python train.py --n_layer=14 --experts_per_token=8 --d_shared_expert=192 --activation="swiglu" --routed_scale=1.0 --balance_loss=0.0165 --balance_bias=false --n_groups=4 --groups_per_token=1 --lr_router=0.00124 --beta1=0.95 --grad_clip=1.0
Below are experts of layer 9 (counted from 0) of a mixture-of-experts language model. Rows are named router (the router's row for the expert), gate (a neuron's input weights, with its number), up (a neuron's input weights, with its number) and show model dimensions 192-383. Each number is 50 + 12 x the weight over its row's rms, rounded and kept within 0 to 99.
After each expert's rows: a language model's description of what the expert responds to. This comes from a sample of Wikipedia text that the model never trained on.

# expert 3
router:28 46 40 59 54 55 70 64 33 63 58 39 28 53 33 41 54 44 42 56 43 48 62 40 53 48 64 39 57 42 46 50 48 69 37 52 34 44 62 28 54 73 48 38 36 61 28 66 54 43 41 50 43 59 58 52 60 39 60 56 52 48 43 37 52 59 62 39 53 51 72 70 69 56 53 49 52 51 68 42 50 64 37 50 46 32 40 47 61 56 54 40 57 50 37 23 39 47 44 31 59 53 56 46 45 17 55 34 37 68 43 63 60 40 48 56 73 44 62 63 58 51 71 66 40 38 51 42 42 44 53 53 42 47 42 44 33 36 51 67 55 36 60 47 47 48 53 38 36 46 49 49 73 42 38 47 99 58 33 46 43 46 54 50 29 55 45 41 63 57 56 47 75 48 68 68 59 50 25 65 59 17 69 44 55 27 57 57 47 57 41 32
gate0:57 45 52 69 48 49 37 53 72 50 59 45 61 59 50 47 49 29 57 44 68 38 50 55 67 40 38 38 63 37 53 38 68 56 36 57 67 71 51 57 45 50 35 44 52 50 68 53 49 49 69 47 70 52 51 29 66 64 69 46 52 42 74 45 53 59 48 50 60 51 36 53 50 42 40 56 63 47 64 55 46 54 38 52 63 30 45 23 48 39 58 43 46 59 29 39 43 64 41 35 75 61 33 34 65 40 56 43 70 52 42 57 55 43 35 50 49 32 38 34 45 41 52 47 52 64 44 61 39 49 35 37 44 62 53 36 21 62 43 40 63 55 51 58 46 21 27 52 65 55 53 57 68 60 69 49 77 58 60 55 42 50 51 41 73 61 58 40 46 68 43 76 37 51 31 39 60 69 28 43 39 46 65 48 48 30 66 46 66 41 66 51
up0:38 44 50 57 48 56 47 61 50 61 50 41 59 60 62 66 56 54 47 54 60 56 27 60 58 46 53 54 71 38 52 56 51 57 48 45 69 44 52 41 42 33 31 63 65 20 48 47 68 65 61 65 34 57 37 57 41 60 71 57 52 49 39 56 57 54 43 39 50 56 35 46 49 52 30 60 69 40 29 20 53 51 59 61 23 35 40 45 63 36 40 46 25 41 49 63 50 45 42 50 20 69 68 45 45 58 71 35 77 59 61 60 53 24 58 39 69 60 49 46 63 51 67 56 44 52 70 25 56 48 57 41 44 57 42 40 55 46 66 60 57 53 50 38 56 31 64 49 58 64 46 53 46 68 43 63 57 57 51 35 60 50 35 28 69 62 48 35 50 49 49 42 28 71 64 45 66 32 52 51 43 56 46 46 69 42 42 72 31 59 51 37
It responds to: Track listing openers

# expert 56
router:42 51 43 65 29 59 56 36 40 59 40 59 30 57 36 40 51 40 53 49 41 38 59 34 48 50 50 35 59 35 66 57 49 57 45 60 39 38 61 62 46 33 45 48 70 23 42 58 64 46 40 61 54 32 66 65 54 20 46 57 42 62 46 26 60 57 48 59 58 34 51 45 60 75 60 52 54 39 52 41 48 34 52 13 36 38 62 52 59 40 61 49 58 41 40 49 45 29 45 48 41 30 63 43 38 83 54 40 65 69 64 58 74 43 58 34 48 59 48 36 36 51 56 52 44 78 55 47 48 44 56 68 42 59 47 42 43 37 50 59 59 56 59 54 37 36 53 67 41 43 41 62 29 38 42 69 37 34 65 54 41 49 45 50 45 46 31 48 65 62 52 26 60 47 61 35 58 57 42 51 44 52 47 66 53 31 63 51 50 42 43 43
gate0:41 49 36 65 56 45 36 33 31 51 80 41 52 45 33 49 38 53 67 44 48 37 64 39 40 61 53 45 56 62 67 54 56 48 27 55 62 64 59 63 34 42 59 27 27 69 50 65 42 44 47 79 57 52 81 32 52 89 56 49 46 34 56 52 59 50 72 35 40 75 55 56 50 41 61 53 47 47 57 53 48 60 52 57 46 60 74 44 49 52 37 71 75 41 58 62 62 58 35 41 67 34 67 34 57 27 68 67 47 82 51 44 57 48 42 31 58 42 55 31 39 61 47 40 55 66 44 63 27 44 49 46 50 48 51 47 49 52 34 63 26 49 54 43 52 52 58 53 52 49 61 67 55 61 39 53 48 46 44 46 58 38 49 49 42 65 43 38 65 60 53 73 43 57 61 61 45 45 54 54 48 34 38 35 54 81 37 39 58 30 37 70
up0:58 35 52 39 37 51 46 47 35 50 21 54 71 70 36 48 69 64 52 35 58 70 54 41 39 57 52 74 25 38 36 77 55 54 46 35 63 57 41 30 48 56 53 41 65 52 59 34 70 44 27 55 44 39 58 50 54 59 69 41 56 65 33 69 54 38 48 47 43 62 40 57 60 45 54 61 54 41 48 59 57 68 63 49 51 48 42 35 49 43 32 45 41 52 46 48 58 42 75 60 54 37 37 65 68 61 60 36 43 32 46 46 21 46 79 50 55 39 63 58 58 55 42 37 48 63 54 39 57 22 59 47 58 48 40 47 49 47 64 45 31 53 57 49 47 59 49 43 38 46 46 57 59 32 49 33 45 45 61 46 48 66 31 65 62 40 28 63 43 76 45 61 40 57 38 56 65 65 70 57 50 68 42 45 55 70 30 59 52 45 50 53
It responds to: Place and facility nouns

# expert 20
router:35 58 60 56 40 63 75 43 41 54 44 42 40 54 41 44 51 48 58 40 31 44 48 39 35 34 57 41 55 37 36 55 34 57 56 73 45 62 56 60 35 58 43 44 52 37 42 67 56 53 43 42 48 69 60 37 37 57 45 58 32 44 47 41 51 59 42 64 51 26 50 40 68 37 57 50 49 48 40 45 49 53 42 36 04 46 39 46 57 79 50 46 56 41 17 56 50 41 63 39 21 44 50 58 22 51 44 37 26 58 62 57 57 47 38 28 68 65 65 52 46 54 49 60 31 37 38 31 42 28 65 13 48 62 66 39 50 45 49 60 50 57 62 48 41 23 50 57 38 38 30 46 42 50 38 53 44 70 30 49 37 36 42 54 54 36 51 44 65 67 36 76 60 49 48 40 61 59 28 61 61 41 57 48 55 49 54 45 49 46 65 64
gate1:26 42 30 74 48 58 28 51 59 53 46 39 43 61 39 37 50 49 28 35 49 48 65 35 22 66 40 45 37 47 36 58 84 43 55 39 64 59 67 58 42 45 58 50 61 73 37 42 53 60 36 33 41 50 39 53 43 52 36 59 56 37 45 53 54 57 55 54 45 37 50 52 51 56 36 53 48 70 45 46 53 66 53 42 41 65 60 67 46 55 63 40 56 48 36 73 54 38 33 43 55 56 50 67 44 43 36 19 28 71 44 57 27 45 57 47 51 61 48 53 58 66 38 41 57 54 37 35 35 22 47 43 38 40 47 56 45 41 46 49 35 29 60 52 57 39 63 40 59 45 58 49 32 48 52 54 26 62 62 49 34 58 54 51 51 72 83 25 53 45 44 44 40 65 50 52 57 40 15 50 41 33 40 48 60 62 60 48 52 41 35 50
up1:54 61 70 55 47 61 61 50 47 36 40 52 55 51 44 55 55 41 46 44 29 38 57 57 32 51 54 59 51 43 55 54 51 52 51 33 56 49 50 57 30 47 58 58 31 63 46 36 74 60 45 38 34 46 53 32 61 55 24 61 57 46 50 59 50 64 58 45 42 69 51 56 45 51 55 46 62 43 48 64 58 48 50 54 36 42 66 58 69 43 67 48 68 80 42 41 34 50 72 51 70 43 52 66 43 68 31 33 67 52 35 48 37 56 55 46 45 41 58 56 32 60 64 39 61 45 49 46 57 64 59 59 48 34 50 62 40 50 54 62 48 51 55 60 63 42 52 42 38 52 65 75 65 67 34 36 73 44 55 65 67 53 56 38 49 59 30 56 50 56 47 62 47 62 25 75 35 57 54 52 51 38 49 67 59 63 52 48 58 57 16 30
It responds to: Clause connectors, ins-

# expert 45
router:46 57 52 53 22 64 79 30 40 62 74 48 44 53 33 36 47 38 61 61 35 38 51 35 77 48 44 40 77 34 63 55 66 59 47 62 41 40 64 79 54 42 50 40 37 72 44 64 62 45 42 32 61 51 62 54 54 27 51 65 60 59 52 53 58 51 41 57 61 49 50 55 57 48 59 49 56 45 51 39 44 42 38 30 42 54 52 48 61 64 57 54 66 40 64 60 84 72 39 37 50 37 59 47 36 54 22 40 62 71 50 55 44 39 51 34 48 58 52 19 65 56 52 61 18 39 39 51 36 40 59 53 40 60 66 42 39 42 54 45 62 49 61 42 40 47 47 65 27 38 38 56 43 32 36 43 43 60 64 44 44 57 47 62 64 60 48 57 56 65 59 45 57 49 66 19 55 52 52 59 46 48 65 41 57 30 50 40 44 39 36 56
gate0:59 52 39 39 66 33 66 52 45 50 69 55 51 72 35 54 45 53 71 55 50 36 60 58 48 62 47 54 50 58 64 50 47 43 41 54 61 49 51 50 48 61 32 47 54 48 34 71 50 53 46 35 33 50 65 56 67 65 57 48 37 23 47 48 45 46 64 48 57 34 58 60 17 55 66 55 34 23 76 37 42 76 53 38 42 44 68 69 29 44 62 48 29 47 48 59 39 69 60 65 44 35 44 50 51 31 40 63 50 59 43 31 43 54 53 42 53 51 51 64 46 65 53 46 50 50 71 65 54 58 55 61 55 64 59 56 50 59 68 28 41 46 70 51 39 47 60 57 44 51 55 51 59 62 50 18 38 52 67 46 61 57 29 49 53 69 61 34 47 37 53 65 34 67 49 39 45 55 56 31 53 40 42 33 46 55 43 57 35 38 40 50
up0:62 59 57 56 15 43 29 57 33 59 42 62 63 57 51 60 66 62 54 32 47 53 43 41 26 32 46 53 38 61 40 35 55 55 45 24 34 40 42 30 45 68 56 53 36 52 66 27 49 48 33 41 36 32 43 42 44 59 48 63 52 54 51 51 44 52 27 66 50 82 59 49 49 48 54 46 49 26 72 67 58 54 52 52 53 68 48 69 51 39 55 44 59 48 45 40 58 49 53 60 60 69 46 66 57 63 69 45 53 46 59 53 52 40 56 45 59 53 46 40 59 68 63 73 43 48 42 57 71 54 26 55 32 48 53 54 43 49 53 55 44 61 32 56 58 49 44 52 25 58 48 48 64 47 47 45 43 47 44 42 74 60 62 44 54 61 34 29 53 47 44 54 46 55 45 54 67 65 45 47 52 57 47 52 38 34 30 52 49 69 53 40
It responds to: Table cells and sports counts

# expert 46
router:53 43 66 57 43 45 20 59 39 59 51 54 28 55 44 40 70 41 46 24 37 48 68 49 48 47 50 44 45 36 31 52 46 67 53 34 35 62 53 54 33 53 45 48 55 64 24 61 44 50 46 53 52 52 58 49 67 38 57 44 59 45 79 39 52 58 20 60 54 53 61 27 60 92 63 55 50 49 62 36 46 58 39 44 67 58 32 43 58 54 53 73 53 43 53 51 45 54 54 37 36 52 58 40 33 70 57 46 38 41 48 68 45 41 57 42 46 52 35 44 29 54 56 55 17 45 55 25 41 39 52 36 36 56 69 46 44 40 54 64 62 71 50 51 43 17 47 52 46 39 41 56 36 39 50 67 60 77 68 48 70 52 54 71 35 66 25 55 68 59 61 36 61 48 65 36 64 59 49 58 43 48 65 49 52 51 44 41 54 61 63 55
gate0:41 31 44 45 52 34 46 52 34 49 38 33 31 33 50 57 63 55 54 55 51 42 50 34 42 52 52 44 66 66 61 40 49 38 60 46 59 33 60 58 46 68 46 58 53 55 57 57 31 53 58 61 53 54 34 73 67 54 66 35 44 31 47 47 64 57 49 31 51 70 81 43 68 21 61 64 67 60 52 38 36 50 49 63 75 56 49 41 67 64 56 34 49 46 37 29 36 32 71 57 59 29 63 39 59 40 45 57 44 73 50 86 47 38 57 36 41 41 66 49 33 31 47 34 40 49 45 39 58 46 51 52 49 51 44 59 31 55 49 41 71 52 64 66 41 50 54 60 55 51 43 47 55 69 46 52 55 41 30 71 54 40 43 56 57 47 30 63 38 54 41 64 57 34 42 66 47 50 51 46 64 46 44 41 71 56 51 62 32 60 48 59
up0:42 65 34 52 24 66 57 44 38 61 36 62 75 32 61 54 43 51 62 40 49 28 46 64 41 52 38 53 61 45 32 57 39 42 40 70 64 59 61 56 47 39 35 59 19 54 57 92 70 48 64 52 65 56 54 38 73 65 38 62 59 64 53 44 35 62 48 35 43 40 46 61 49 41 81 62 43 41 51 40 49 46 53 44 54 65 49 37 79 24 30 20 50 48 43 65 47 55 28 45 52 48 46 64 51 36 56 54 39 48 54 36 53 30 39 52 65 60 55 43 51 48 50 35 52 50 25 48 31 55 36 57 55 34 31 34 69 41 52 41 42 36 65 67 43 81 48 22 42 46 67 45 49 39 45 44 40 77 47 63 60 50 48 45 50 39 44 37 50 72 31 54 54 58 51 45 33 58 44 48 55 50 57 48 35 38 37 51 47 48 53 40
It responds to: ISBN digits, modals